config.yaml
num_hidden_layers: 14
hidden_size: 128
n_experts: 96
experts_per_token: 4
d_expert: 96
d_shared_expert: 0
hidden_act: "squared_relu"
moe_layers: [0, 1, 2, 3, 4, 5, 6, 7, 8, 9, 10, 11, 12, 13]
router_score: "softmax"
normalize_top_k: true
routed_scale: 2.0
balance_loss: 0.0129
balance_bias: false
init_std_router: 0.0307
lr_router: 0.000721
vocab_size: 1468
norm: "rmsnorm"
norm_eps: 1e-05
tie_word_embeddings: "early"
optimizer: "adam_hyperball"
learning_rate: 0.0124
beta1: 0.9
batch_tokens: [131072, 262144, 393216]
max_seq_len: 256
train_tokens: 770700000
max_steps: 3324
dataset: "wikipedia_en"
Below are experts of layer 3 (counted from 0) of a mixture-of-experts language model. Rows are named router (the router's row for the expert), up (a neuron's input weights, with its number) and show model dimensions 0-63. Each number is 500 + 25 x the weight over its row's rms, rounded and kept within 0 to 999. Numbers have three digits each.
Before each expert's rows: a language model's description of what the expert responds to. This comes from a sample of Wikipedia text that the model never trained on.

# expert 51
Past-tense endings and word-middle pieces, as in assign-ed, envir-on-ment, contra-st, defend-ant, plus "),", ";" and ":" in times.
router:543469499473532537522502479540523496512540532524509501494496520461482489510507495518494473505486511473496500481528485489526551488461488520525501519529559552457456481512527513547516534510515508
up0:454516477510488458500507530493556521514509489512510470523493498498515532489547477481538518507550490491498504510540483491458513505531442501505553490518530497479493487537480510539486487498497452
up1:533467498518441528531462511458503531522509481489537507499480505493521452438529478531493548510460490501530508497500474475550506512529481520520503516472512516500483511495492484520486538527470461
up2:442508458513480498466497529478473475494495499507516530491512460500507529519499482495495503483473477541520457475514434481483522509506556490435481492517507532523509494490520507467522522503500477
up3:467544464482507507501502508518495477537466511486470504493496537506505519509504470475497502520482429533567527477448473484479502499519497487461508495447498498434463502471510519532452528534473500
up4:499534466536457463464523520504495465487506517530509544508528476492471506432524493494513523487523513492460491522509497513454522562492467470536489547523527492479510510500557509477503529515476447
up5:495533509505509481495559469535503501514507466474500509516484518531519473479503504499520468458504479542523486496506471465553501498493508512515487513478506480499464486484512545545487476533524471
up6:488508482516494454484484542531521471517497470516469515486527463508491485471524510523455460480559455471512494496523506539474515533496518548523529541490520519543509474522510502513474516541486493
up7:513525481515469518480498535493502509490516465518499509519520508539510483486519509487543541518523465550467431548557463493500482500494519520482530478525476514501485505484471483529510469479515511
up8:458491474482473503429550505525494524454474497498549478455487507512489507472512487505503504504491453535512534486491463500502471493507514496537541506523502480501487511478494463509470487484522503
up9:497508476521493539465530554510517523519519525473494532507495490478465539445532509527517493472484441538507490477502535491536534479465498472486506486519515504491475511484477544459479540470483506
up10:496528503493506512473510538497519461474526488499511531481467512525493475460564459504474513481504483509496528487464449508517491500502448502510494506462526483525464471537459524520527497466503473
up11:451538507516488484515519496517555445483537489464569483533505487488504492514523478475498501510519495525494507478522522526519500515517489504482522514503497498492502479434505540560445475514517497
up12:527522486505444470485506500504528472457531509507467507499503488530477528512510495494446541477490501504491509489439529499473517490510532497471473518524437520480498534465531471451481453467491508
up13:531509497482524502510525540467513496533508536479482528508501492498489489509516459526483494489544477533486519470478475532521478514483558533518511447471480520533528484450473479510513540551499509
up14:480511493491535474528504525513537457558517484501497510478538512479487499516520462529449541509510456562491514493496491513496497509523529456534509495484541458497503461548468480547518523488512487
up15:500505493501479483490526490513507470472496482463494487540512426504461510514514507522430502502482538493516507523463487456498499505488508508504502495528502514502547477506496469530525505486467487
up16:458503449494464484489487472464502497511515479495539530513515532501488500503518463499508557504505522477489512517530512481450466505488501508495524509546515516538468517548511493526462497457519483
up17:456524467515469468450477497509529445503495537473486563498517509515461516488511492501493543503470473498548520509516446508463487483524510468504503499450462501522526554484515502494444499509511520
up18:435517498511466492508563538507497502519560506513513479486463472490531515498523502531494500541507537505534506494509464474514512484546459505489529530526501515525490489482450532516494515479520495
up19:482495464503480468476495505523507475509519465511511481564499498492505493480484462509504523521484508465514475496462497503532506468517542504515526509487497570542473510515511477439469510470514501
up20:473490473507489510460515487545500492485524512484489463516524504517465476494536471480469521499531505517489547487517424481507518509472510543510501470527509489474462462522476488444513490429505499
up21:458532505524497480534512476521474472501572492546494475526495501526483493523511479522461509503509545509521478521513476446528512503488496444491532486516512470477505495482482514499429443498539510
up22:530485498508479469532534512508498477520529505474473484524488481472465491484522495544480528466477454488548500525497469487502503538502479518490483479511442495517517503488528519486505441490502497

# expert 4
Word pieces after the prefix re/Re, especially le in re-release, plus the and verb stems like exp-ect, redevelop, reducing.
router:511474503499508487499533473507511481524482478506506507481498507543509469535505526517496489480517483509502497500489479505499486493471461475509507491465520526484448469515441494548503466467499501
up0:504501506596434546474483479478472520507550494471505473489457507517533529512531482548506493483501504495460489450501515478503510486545499532504525502493492478505478498537502525545509545534504501
up1:494520441490506502483484480536509522438509454508566512473514490504449537460513502487532454481531510460510502489538499489515532505464509454497487472533530452504487501524490501554453509500500496
up2:507506499509485514464539461523491488508506502464505541516467500500488500523530485491533492474507497558507524521515446529458526496544472527467515507481541508519557439513500453524498543484512466
up3:517475497506516476509476527501534490517525482506469488525506486538504496545507502468505447488494519532489492503542487501497515501529509514440515484454500469497466502523548480538484539548499511
up4:489484466484535457478532521472546490535512516491517490511481494486460481514523469511518545493470511512480512481526538517505460514531504433501481535496471509501490527531471540505515509527508480
up5:526513493558480448501508494460477520469480490500528522493443501515452493451529455506486518476509506508490508497531513541539516506536507523498541491531515507513489547477485485533474530501507498
up6:505549463487491503468505468500498502485542497523523505481503506524486506521503483535546489510483486483584511549481509492491481504504482519504499486462533517525451507533494492435504486519526435
up7:512515477555456435517476500516502486494479455535486478497549482521496496433507508546523449481499521497454484524531482479466508538501482535496525519480529512537486516530507497541455519526495508
up8:477506506511476543510556480532525476483519466510490493504540536495493480496514490477475509528533504489511525451503461501499485518464498524511524510519547466466512454496509520504502511506478458
up9:517478510545515471490564468525527465489510512480492513527518481512461474467539467493526467489504535528480489480524500526487466475479507496521481496512490456474486458469523553529459524494509478
up10:510481516514512456524516498488533458489496473500488476524542482537500505505541487525489509498493481505494516533472479553485515503527456535472523546557472442512521504516535538469479474524519436
up11:423486496560513516490536526519533486506485503481518540525520454508502497506512491528541511462522523497499522503522483490488518492497490466497509522476483473477491553469503488469520477498498503
up12:484495518519466523493536480503507531489544478500537478503471473540494492472527507497512535555487462530523512514469490450498478510539528433496522506541537509508482483495522532505473526496537505
up13:484496472495512457452458481486531457498527519475498462526516479484507440533501519473492478496495504496534453523509485502479454490518474508480504521512483478485489527472514498510491505521517526
up14:534532495524503474542505552495531511477515481499548518506482492542459543471529506513529478508464490507488491534538527477494487528520506508473505500479478473546508518524482467482477501490479491
up15:499488459496498470502503492528511522480491489503497521497482507499496490494531425466452494499502448482530472480452463463448514525508520465509495511495527511484543497514507509497507484527493521
up16:514476477507467493472486515504510461503498536471480471520533486492530508459506486489483494476519526494517501534466524479473502486513489525538477498515482509482501460526549522476483507515521461
up17:505491475516462480461535507539499546486508522534512502497468470519508525468495478529497554505504485484536449525511502488481517502518495484494482510547526498470493537483528497487465496491511495
up18:500488461506518518481524529483545515449508463539474480476524506518461535480507489532488480475498476494531492515525469464479535500500520480557478477482495518476540487504535489549492459520497453
up19:510496481476492501492508477491489503456522501478505508515505482543485520508508523516492503484524493495560529504532483485521508490533522528504527501512501465458490487546545523494517526517503484
up20:525494502485532472459465518479491496533503479462529484502527510542503527486487467488492535500441486456486504488523532470490467528502507476434523502519530471516540500503475460463478475514498489
up21:481498500515483486492525498495496498497526490486545530496475542532507482518524471498479526492530468533492501514467481500507551484542535476449540508530494534535475526509512466465484514468474489
up22:500488462487470482472500472490495477518521537550529475526481456530494483488519488501525512517533486500532508479532529454505524517512490562508521493493490511504494496496497504454473554554512432

# expert 42
Inner pieces following c, d, or t starts, such as ou in courier, encouraged, and stems like stud, fess, gram.
router:497486506467510519468492544512515512520493477481487467484500492467561506451519506551502487498460494471493479506515510499495512517508502493464519479530512485492466477528466514475530486460472496
up0:493548500523463452513496509481480460491481468513524467538474503509478458501507469543531529464458476525488540478487488508478502498519533535512527505491493507522488543519496488530460463480532477
up1:483480520498504491527526478540495530472505498486485504485476489516495463508519513525498466505473526527457476493473485466507531499499486540478512495501439506491485513463521496507476484483486497
up2:517500483503536481467490506517497482506512521522506491510488485497540454554510505515454515518509478532539483517478499517538525489494480490486493535540498499534481457511481477473498430460480460
up3:506556475550469499484491499527528487486502520531565497538490496520520468470499425490513497487485512514508467481479486530486452512520508444472486492498509520499552534464488493539488469493510488
up4:493490465527475532472512498502536494513544514484543503459499531514519493440528486532460494544472474520498501474509516488535481523558478481497537489547519491524530500493472508491460498518467465
up5:486509493534514553511503499522519474492508497516470555509473467485486525492497524538524469466475483539530478492523513563492495482498484500535493502479436514493460488528489512498510514495521464
up6:521487493531464515472529501515484500476495469521511516523501463502502473508556463494522516512495469528536533476524477503498490485502455489493519509522507522482493515508467504494439499508476494
up7:506533488510463506491505516438472480513505477517479492503500443487519484519535490482509489534473467475496482552479461481465524530517486483518506469509470495460526447521497508482492513498536476
up8:476519484516511474523485500554489461505488464469490494554474486492510537490507484468477514456551470567523490478489509489460513520439473531516505515490481483517485472507536513495522477510491495
up9:502549509545502453513515492452514489464508502534521485503490499518528491479511511490452500483552510445532515549478499509460496539497487529485501492485492485525514484528511467537468498488514443
up10:462528476503522483499505487476512409453534478469524485482571486514476513516526499521508472495496460505527531514521508525488498523485483505490488560514487499524519485512504524477516492469488486
up11:489523497512480513527524479505502469457543455526489513506521513528498496521498500527509468497472466532487522522487470501426490537502522489492532483517531502491446519522529545534482514502518461
up12:534533492486493520477483502521490515509522522472501499518560534533517503520559520475475517529537467467502535513550474508474528474522520495472518483538469488496495507473486515477470484511514474
up13:477543507479523496524505474551558434516515540543516484508498512488447508505516459497544479518527496528525535492498496497539494519525510502518501485488513448508469510514516526480477516478545464
up14:496472485515476450443474533496504483464505459477525494510495530494490461501515472515547540460518465498499505497509528490491536528463515507429492507482506525515523527490485510481499493516514513
up15:495463499485466490526512515517518474492492451521490513488474537525510453488515519529454532477469488523484497504529511492527498493498498459468472491534472476494455494496515530493463479524493467
up16:503465480491476492509451460505484539509519490500503436521533484503506478472551504520495535448520521495511477539477498477492511505521502518486505526501473479493528511509518503501525494522503491
up17:540515457536463477510489509511504488502552478522514485519511531507464483496495432555474463520486497485550482519493510497460532480521481522523499505478541557497469496539506460510492528496522518
up18:469480443515531472464494521509504500505554488505479479515471493501477480517491430506504477428479464505499501441514432544538503473530499511477504507516501512502530480509503480497514485470497514
up19:435484492529467529528537522538504482523523532478553461492495505515499545472535499515511539510489511508567528564475500513497482550504477532496530510521505527506520508515463471521458511515498482
up20:491491531510471523521494522520526498561521486500483460545499479500526492469504479500460565493527482557524471446473494464515500551522497532524486522475479459561508502496528475486516510472477468
up21:494478479537507513465576475501534520506505523500516524505485465500495512494510501516460494461485443485511541479439516492474499545486520448474484545497511494480511461514480532518507503496486495
up22:534491502525509475516514530475516486486516527495530478500498538495494529508511509527532491498503483533504498472480499503469539542471519491501519490557513498528498475487555522566514459498525494

# expert 50
Single vowels and endings inside non-English names and words, like Zhang Hu-i, Sang-u, Ind-ia, plus g, p, Gu, Q, ing.
router:484524462472504450502511468464498466519474540513506463522504482477534526537475489473499512519547498528494518514507530488445481475525481495480494493493511487514543515502536485512497501492540485
up0:510489457485496498499517466487493495471491502455496485484520496489498480447502502511508514500519419515531477458502505513528498491512490502471539511501497561497483498494497529530465471525542487
up1:488544489513511513462543486488536497520553467479520533483487504504497522519501486504525488502525506533515487491494488473486470490497524494487492520451496492467458499462486490482511471488474504
up2:561473476495477488500526525457520476496499517536504465550489472503531513493492499475488500479480473555569468544516487496474476543491522521509509513489461500546497489503514504512478477519495468
up3:508535473499486502509506506524519514514506504458495483543518493486508430520507475504486501479493485514512484489478463468479479492493467464481490522488529521519476458498512492471494490538500481
up4:526491477483461479527486497548512472524501500512509474476496493516530492464526470539493464500515475506495500437517487480534557511494452502532517486522505506519497448526455461539541487486493495
up5:457539510495492478514554532456477485455505509500563501497508525500479500494508516512494514505505484467499494497493491465513493475544472453500528501524524480521481504501468447484494488490530507
up6:499507476483483480442503505478503498499545490513541515501470504503542512501504468499505546467475514481484463517491484514479480525528501486454517476478481502422525531479513539501505492469528511
up7:506533458485484501460504526493503482473502485482471480548477536484509493510503454515475514487504482516552520456514470496470500509492473533506488530510458502537506488492531506525476518500518485
up8:512463486503493517506494535485496508496504504442530519464465498488481496483513501523524498460512506530508463507512461496519537526505514483520483565515516515510484524524518517504496494506448473
up9:501467501504455470513478528497504471520521502475507458529503517541504480477503465492499482438478477541499531553517509482463515506466558520486527501520502487524534476508502506502486523472499474
up10:518536486473426482509536504471487532524510508529482503477490493514444517522528465495496460509527503496517458511537495503514551509455462492513500501500493506513515502483533485532497530485507482
up11:481491498519473456445492544480558495490534481478545529532489508498539499513504500469491555477498467534502516522551505494488547526525529509484533495472491499444494500492510509530518464457530500
up12:484498504496499521540536499481496493526504492475543495480511492505506500495551492479498563527533448492527480456491496521499484476493517494504510511514518505478474448485538534478482534483485517
up13:542557479517492504429576488505473498518521479501458529520501478503520500515503509496477512493509501487538482518522510466489484498522478485479510480473454500464514464534492522495467479504473483
up14:488491475510463512489497497489508468492509480511523499508475484513547491501515508531496484525506470527497512458538472463461471529496501481459486505471488498472496485480489491544518439501488493
up15:518532505489565529493492479499505461514508472493522503514505514512482549503532441490476537483515486522493508535487489509535504520569492487545490493507519483480487528507484444495478568477524452
up16:506489479524455506475522492492503501487503516487505491519542490550494533445519444525475548479488520504502518456551516470515484508502512512509500513499473535450485536476512464473464469505523492
up17:505527510508509493468496507499520497507540524522490495561488527482527486487504481502504478511512500533507450502517490499482474483465488516499495533546493479504513484487478560466456515514472509
up18:501485508530465523491491545499510498469541463495505534507539520534459471435534465518512521490492479495530469479486485484526557507506512473518535506500516491484463490498484490505495500505477464
up19:500478499498486491486515559470520521517552511489501501485517507531528487468522522513461548520506501447514487512533514465488511533517483492501522516494486465518484486498492530471496467504502492
up20:489499489518471536485483483526552500491513503481485518556533462524479497505518494561507517523467503485534470524538418523518484525473461500517496530486522473538512498500515480500501498520473504
up21:530524505481483513460498501523512476516517502499540498500524547540478494527514485497473483490541455504546475487476499534517503487461483487502480482487493544521498509517535464497549506502470494
up22:489492478508515439503483473501524483536555509521514488521513492493489493495497508503481506522483486550531484497493487472461526496521464498502489507476483496497537502482488519495523460492491491

# expert 47
Plural or final s and syllables like at, ets, ins inside words and Latin taxonomic names, such as riot-s, pedi-at-rics, Aegil-op-s.
router:447549548487494499515530495481487481522495488511515514521545522493479508556479501481514537510458515518515500498506524509520557480467496450552485520530481473480484503509490518519492503500521505
up0:467521476518507508500496543481526503500547513450506466520469482510504507509518495514494458441532484531542512523475499496506515506489493516538522517509537492526487483516537454482519513477516477
up1:477478509538481472524510498495518469485533499489493483483497492519487511514516496537453486437470500506503498532481511529532499523483506489501527461527519484507496487526483525484495513461537489
up2:540495524533479483528480515511518481489493497504487453480477504504470528435521516542448495478461467473513489472525488524454503575492511489466535514496535484520511508515458468494494500488524479
up3:486512492505499491501520527472522457488514537480545481523490525492514531497523500519476491487518466483518516527535489480456463485470500482516495517545502510538490482514529502522503514488479447
up4:488507498520489512488543508470530494474524520461513438522446496508521539523529513500434517486491510521492506521545458490470469519500473543518459487470524500499494497466488492456508480487533462
up5:509465496518445502534534495556490465469505503456495485539464495544448482505495512498472518492526531523510464513504472534511487522493521477501500472509491499525463523513515499467451447483507442
up6:520497481502497504474549486505532501493510513515468513507502505562501481520502488545534490493492469519503529497466516454513511525491486494473496488482464501500504512499492519541493458543490495
up7:490505498513514519497489487487531464539565462517504438521473491507523496472520464512503492436471475482514496502476509446506519500507517481512560487482504512481483508541498509517495537525476512
up8:497513491494523449469506505499526512480515511461499499517505534504526481527523498508474521509527489488509495475528484536491518529534540468513503528525476515488506486489506542479533509555521485
up9:510468489510505501477497502521519492504545534483518511484523481520460526513520483516470550489490516511479524466511471497500477488519483506473550471534550529440505506481499450499507493499502531
up10:519479486524536507449497526485492476550513507469504482528492462473449501492515489518457480437504514520497511490495474480495507550479488501499508484496493528478481445524510522487531539460471498
up11:469517472497549494453458472489528472519528497502490483498526475504511503507518467498521525496528533524478489486560508519478474496543485494494515540512534547483469504474505528452526474487500485
up12:488494485506501506493501499543514511497563474476502525534523519493483565489512488487535505500535499469483557540539461522474535515467463501487515477454550518495510528494525512510488508523496516
up13:482510494485460490495502540530492473511507478508498536525544533513498496470502484520484534528478504530512481523512471469461495532553512464474511517513491492520467478534521497537480497480510487
up14:486494463510525505502511511504514474485527481486555481500536525504490478533522495485497537519524496541543500507534477469489475549519500501483511468513476492497478423480471432532466481495490526
up15:491510500516506529476510527494573463471541495469497483491475506525516510507535448492502537508473529501507490495539493453472499497462480488507512484510515492498477511483526509480462507469532502
up16:453516487497464496514481509463503470484505507518545493512458492541530478527501446495516532513538543533507512483544505479478492501513518505514491534531464547559506534477476519488438522511503502
up17:512482496500513485435500462477499465492531439502496459495454487545495496496512467484519463499493461489512459515488460518487476505500500522515505553517474552501515471505531481484479473459459474
up18:538531484501488505528517543538532549523544524473473503472534506486497543488491499503479492526545511501523454545495452507455501486504538481515488478523488489522498492489539465485506490531498478
up19:504493513536475519487487532471529450519545509497532493538495492478486489508525483499500547502511485529500521466445501504471465492477484496486489464509467507470496497492511479476529484483494514
up20:497505521493508531492515481460513483474502533510499481479472496506491564498518492509502486510485535520496488538450475504507520492533486530533512536506530507511460544488530446500493448479462447
up21:487482479500513450476532513529539493446500501528465489513503497547505477508507492482447501492511519490471498466517493471483504530518495467511491529510479465531517493518539523480500475471510467
up22:488470485493468513517533465541484469447493477466524502464527468535502485507519512461503540424547474515509494515495502499481471504501499529500518493529511485448478525467523517494500498517494510

# expert 28
Early word pieces like ac, ob, ab, pro, sub, trans inside words and names, plus digits 7–9 in dates and tables.
router:490488542466473512521486529489512503462493471484533467512494506466531473477511493496462508480486486490507477527461489487534489479484495501515489468555510493528479503483457504566525520506487494
up0:510490517489484499510497489497528483520485520496481503512550514548516529464510480542472507472503470511502472473510507529447489517519517509465519546514560527493522468540516457512520485480491492
up1:496470491515489484482470514502491508533545487455466483514502511517431471496543480516495493497496491475517507501489496489485485534480493474504547514493532510492466522480488521487487495485527494
up2:455492502502501491458481484483514517520509514492489467473499495519454485443531514473489506493561544475472460506524510529480512529476493466515503542529479494505480516523506554499451518473488453
up3:518487510514495513493524467531539505515514509506482472514529473510475466564532486490507551468527497553489493497456459488501462499494502503440490511557453464541474504465473470483504499537510486
up4:490482520493498543507498505496540506445543475520547518525454476511501482559514459494526476498540503535490509496508453487532523494529479549516531479510518524492500486479515488518484487533518507
up5:510476509499528452482510536497514492479528486495470488535538464507516517522554484538477508453475510538518546486467500470488516504520514481457575488510524503468529494488472477525515509463537513
up6:508533486487476499473500530464539511513519481520470467507554472523516492542526506502496488480520502527515465512504532483481517512513515549494493483470470479473464530497513457503503508522534483
up7:476500487541454486474498545519528461518492502455515548464508505507483490524532476510517502471542482491516535496491488455539515498507510461483505561507503535521459479460471457476478493468491496
up8:524487482496511495525537481495475472482500509469502533568508469505506494485466500522512445502481476520461508481547471534491469507497504506502487535515527538501448486517494504555480478510499482
up9:559477487490483475496518509474513506497523500557530498491493497524502494444555516559506512480531486499499506452512518455497492507526527473472487516525441501478500535505481500475479505478528501
up10:433484497481457520529488468476528455491477484511537475497496511500496507509496458520504541488476475520533513512500513522496517533509509522486500516462513537456485472504474498525482500516463459
up11:495548486489518538449504480522531492492505503475528513516544506507509534509519504493509561507494530466471472500483505517465472507497496459474463479490509527496473532464528502497465493479519509
up12:483491510516472495531510532489535436503513449504507514552462484518516475463516507556485542494492466530516465478472485495486481517561517508511508496499452518482495520507467497475496524488498504
up13:519466500494516447515551513509541487474539515501492501505484499557471500508522506524486515484553500483528508432479484513511463448476530490501542502450510510495479475480480468492512505508525530
up14:512469484462474506496498522520509476501516502491507467506485533517474529495517471525511493530448470487530572501448526473484493541478499454527495546498456484455495508465484505483447532501502508
up15:528493473486488518475481490492491484526539516521475490499524519512489491468516470536527483482529500535542531505483426462463465499470511496505523516527493520535508518533488523527503515506530512
up16:522479493491505521461514479510491508479502477499517522532535487501481531546517488477513513450503490530514481541459501514511508509519531543499507524504444487526521510493511466526482494520489469
up17:485487476496476513511540521499489527501509508487500508512486529511512559497505486461522480517510520547545479523509492535544471503492475501480503512538457482527563440525509488537488446494522484
up18:480488464499468488493502488506498448496521490480478476483514471527534479476525460512511515540474496491522549427484507471538508489528496497525564513532475511492480470521487532510504500457486497
up19:516509508483457471498503517494554479470472468520541504527546455467476504473513454536437423498493502535524491533498492475482458489486465503513489480518508484491474527526528514517482445504471504
up20:491527518474494518495555474514528532490506525486517485509527519503497482491509495463456496454540513518496483542504453566437474528492501537503495488526446442472541499504509533511499506471473475
up21:526464483495522484458515488487498502494535507500503486490511507493499477501524455515481491492506516485532488511521498476480536500444507538544486495504496517473452473522467479524497492470527495
up22:507485500528474520480507480561496501528527499466473477456510421511517487444501497490511505459479439505467526502439478467497524533536512525514509547513503512496527478477532500490528486505486518

# expert 7
First letter or short opening piece of a capitalized name or word, such as L-ap-id, C-ruz, O-pen, Mon-tford, also lowercase p.
router:507491509499481497541505471516514479529514447501552490550460524508503482494495527566484477514486530565485477529494525514473555490488492484496529457468519476477466531528481488498528520464517462
up0:493555491536473443495495516514517481504479468479474477506522492482518510496498470526540524510510518534490525488544523512499492549477482497491525504556475489479504454478488464514505501529468468
up1:480460500554540514491500480530531471513481496494485452462506504440497537479496468451554491469494498499506512481477503477516466499506478503528517520512492521471498517494530493500493542503472501
up2:499474498529496455491507505471548500501508478473559489474504483489462472479503508532513502505582457515516500504492492556459520517510524453479527495500549467503506463505525516467505494529484492
up3:488515496499516494522535477494495475502499484535495510519480487529499491458517474464519537498525527527481480484493454529467500530563525496472495507504477504496523496500510446494495525527429464
up4:492493412490482472519550494477543515465492484533516524536525508478472468477528504500494499521538503518543521467515476479498478525529523472493535541493474466441510503483508493462519478542460528
up5:541509483483480506499539469558487469510506518443470476507508526503473440504525500487483491533551499488527497501527470514516476565479503461501569520529494470528476499492464500493481479508502495
up6:504470508511463487468520515465524500496496532496491497519519479522464496513519455524498476527482505482502492538486495426496534474502472508515512470506520527488479510466538484491505471475542540
up7:535480504499472487496486532531482510492484527497540524494512489523509497443519493494487483507511480476511514480503504526498500499531481466429486542567538519540542500485493526498510494492555490
up8:485517520548524507493524565538517501514479492508517494484497525493457531466493447471478482488495490504518507474471496497541435501492492498457489526497499497456514513506469474526543504500530474
up9:502528473491488529473526471515537529475587502485484437497468510495495482542512482490471505521520478518531479501485500474506507536549506491536511521511535487489488507495557461477470483518519506
up10:539475487573498487463516489492507526489544484475492520492471467490461533479500500521521510520529483539512483514465484499455477505528458545488512486510480469525512506500454539498478490496509518
up11:501500511500522514517492534527503522482521494501492503485506486478505497496519514456492507473492513498510461514486499472523494511463547531506502491511511547533433521452482497498516541485532453
up12:536509440562468541493515516507536516550489480499537503498451514520455527541492501528453496482458533495492486486501489507528518503535492498482471516452524551499557468500496507516515521536540503
up13:485487486540522492499537479484545510508493509518476471511557505530511515484485474493477483512485466526518506510524481533508439496468469487503528564495504488485537519534528504518530483507499523
up14:490510490478481482478507501458503471469519450486471493556486457520482511493480481510519506479485516489498554557498469470500532492520469519472496471523492488521485510484472507516477478462522509
up15:532523496530505532510501495521513498511492497507486461528499518529481516486503468471504510477497459516514542495464475514535463513543520448483516504532514478464461508489513457506507516511525507
up16:534513517494508532556511485485556473460510481538492486501509491448512494484506511434505479520540518461509500493535461527466526517486490502482480465464493513526508526498524501491464524518533456
up17:507517458524459471513512495488505497486515489515506482507549497534470502430513493499508512449521509520489461519495496488475509508469478490491536497500480486463517487504480493549453508494496445
up18:465500485505458560499494507525499471496545465490523494465496496495537508453501498506533495488531500476497519501505493541488506556479497507493492513464475514533534488538457500493509506502495466
up19:522464497483507473464522486526529471521562500479496458513492527503518520437514497428514514511481493479496513491533493514532535548533499555487472491511538504486503495534454474485477512512467459
up20:452517502470495523514503534497509522496495524538496465476537502470440477508507477456532528479553493475513543517469513540484478524502508571500507513481491487553491495515538533488472493513513481
up21:526489515480479518489524501491492516523506541537484501477556496507479514450515486518453512517560465469497511489564520488480489529518516474463461505495487492538454487494492524483492532504502491
up22:503530503517485487501500511498456468519521562534504485499481503525491493502488518510462522515515502496521440493560486530469476542513522542495568486505489530508504434534470528496520495515486491

# expert 20
Word-initial capital A and E, and Con, At, As, plus "he" inside names like Mic-he-langelo and Matt-he-w.
router:543483501490481465495526530500466499496504464535451536554481497508515470459506488504453484497452500523487471504525435475514528513454509506471531495490533526529510494472467520549548505486510489
up0:517451532504504482458513522521508497512500501519526505492493522521521440510523492489486561481500483490540489518515490501523500542525504483443487490498493523489507474465491476487469551535517516
up1:521495496533459515476519463518482477462496493497476482492488517518469498456519488509525486494540512465516471506465474465532536530545487484469500533518511501500492520439504465482469545497515472
up2:536488481503483493511503483529541461508504501543489478507478482507468507488497484505487499458506479533497519527523455531438517510483517477464484488526516486529455538484532483477483484501494483
up3:479485504531505452472472486531517486529492469463496474503522494498439484498540498506536552506490462508482523472494457516522503501508475470501521521530514534504452458495513471462482474497491492
up4:523517507578509491502533498483489505467516488508508519533479469544498486480516523525476502501536490495564518514528482490437494512499481515485473490473480536526497507453470500513505491507526473
up5:526544517529478506500509497511507527486511477482489501452481535538487484484525516485508546518493490521530546537487531478499502508478468496496514483471514526484503514497495493508459430517507494
up6:506519473498517492541546472463509487509486498498509494500490456553458491466522487492530481500460504512549491483517493539480457474497471505533534462505524542514493481476508483476484525476508465
up7:528490516520520496441516500445508533467522479543505501498483507527449517441510513526556515496512510519540465485507490525470500519521532496518515495492531519490465528476526489510503513531506517
up8:475539485519483512474510526487569512483511512456533443488482484480500487509556490518465564455528480528481540508533521483456529545487472476491479487471492481454459506498491492499474501509530499
up9:503474481527512550541492473516507470508494493522492465484568461516491530514487492491509485479507463491484488493464497524527467492521440520485527477518462521457477495465511511512523503526551457
up10:513564484476487523493571532541521451494539501471488496474492520497521481479534527512479471496497479498505461505495520505495450491539490489514485543464514504441516462488494501507503492465515503
up11:526507475541461469459485486491510484531494465547539471531525486501489505483527485513522540500501483508516531520492533513469507523511501458527530491529510459518476512533458508532496449474534527
up12:507483496459548515495471489504510534463513515476481481492483474521495515497528508538490510505501491523481513450513531472517486508501489514531504518497499499491474434480512488511505520545508512
up13:506518499500525488475520545491513469508550535532520492516482514507537508510544476553528475503517433511520552526413528460463526506466508487512509467469486469533483500503516499517484492445509471
up14:500490473497442492509544531487512502484479482523467508478492517502459521511501472535507482504500495472506470495509473554463526526530501509527491485503472466474528476522531473499464500508475465
up15:519518446512496477513517520512476481498504502530534482569497499515517486477506484534543502494547475525538527517496491484472496493510487515554546493493479532512478494500503554467488477476478496
up16:538484470529494467498524502511526515451531486434521502542485533503469496499514497482447546487490505467505476497469501492512487488490518512502527508469439497509498507467506500533488529492464512
up17:508510489538488491463511501485483483453533544496481488464482506550516503493537487495549524501466448510506486493509461483475518529513515495527546519530479552527484517501517498520447488466477502
up18:528517473526466487505519509504497472479498518514544477498482494535507512487516503500479506479487503473560532493514483472510530519494447497503515501460458489535477531469491473518492469457471504
up19:473463458480529475511467516484471514492497506485558508545496451519478527489503512450506488511471513511545486454534528516487521495488519503457538524517468497551511512475540489499512489502516505
up20:502521471552508495529513511446527505479504480505510481506464479471468476499519495482489491510554468488544534489534544534473535536493479516512544498455465500483512489536530523498466513491534450
up21:507503491543510490495507509484513474491531502521500471487489482527511546507522494463543522480530512520521489521472472548524513524528515521529558502511520493510498502501514471532494532537520485
up22:505457467504485454479504504473498431510538535536537480474519561491484475528509472482503467514496505513499515490498480516481499527503479494521537469530508526525492508492508482476512467490556485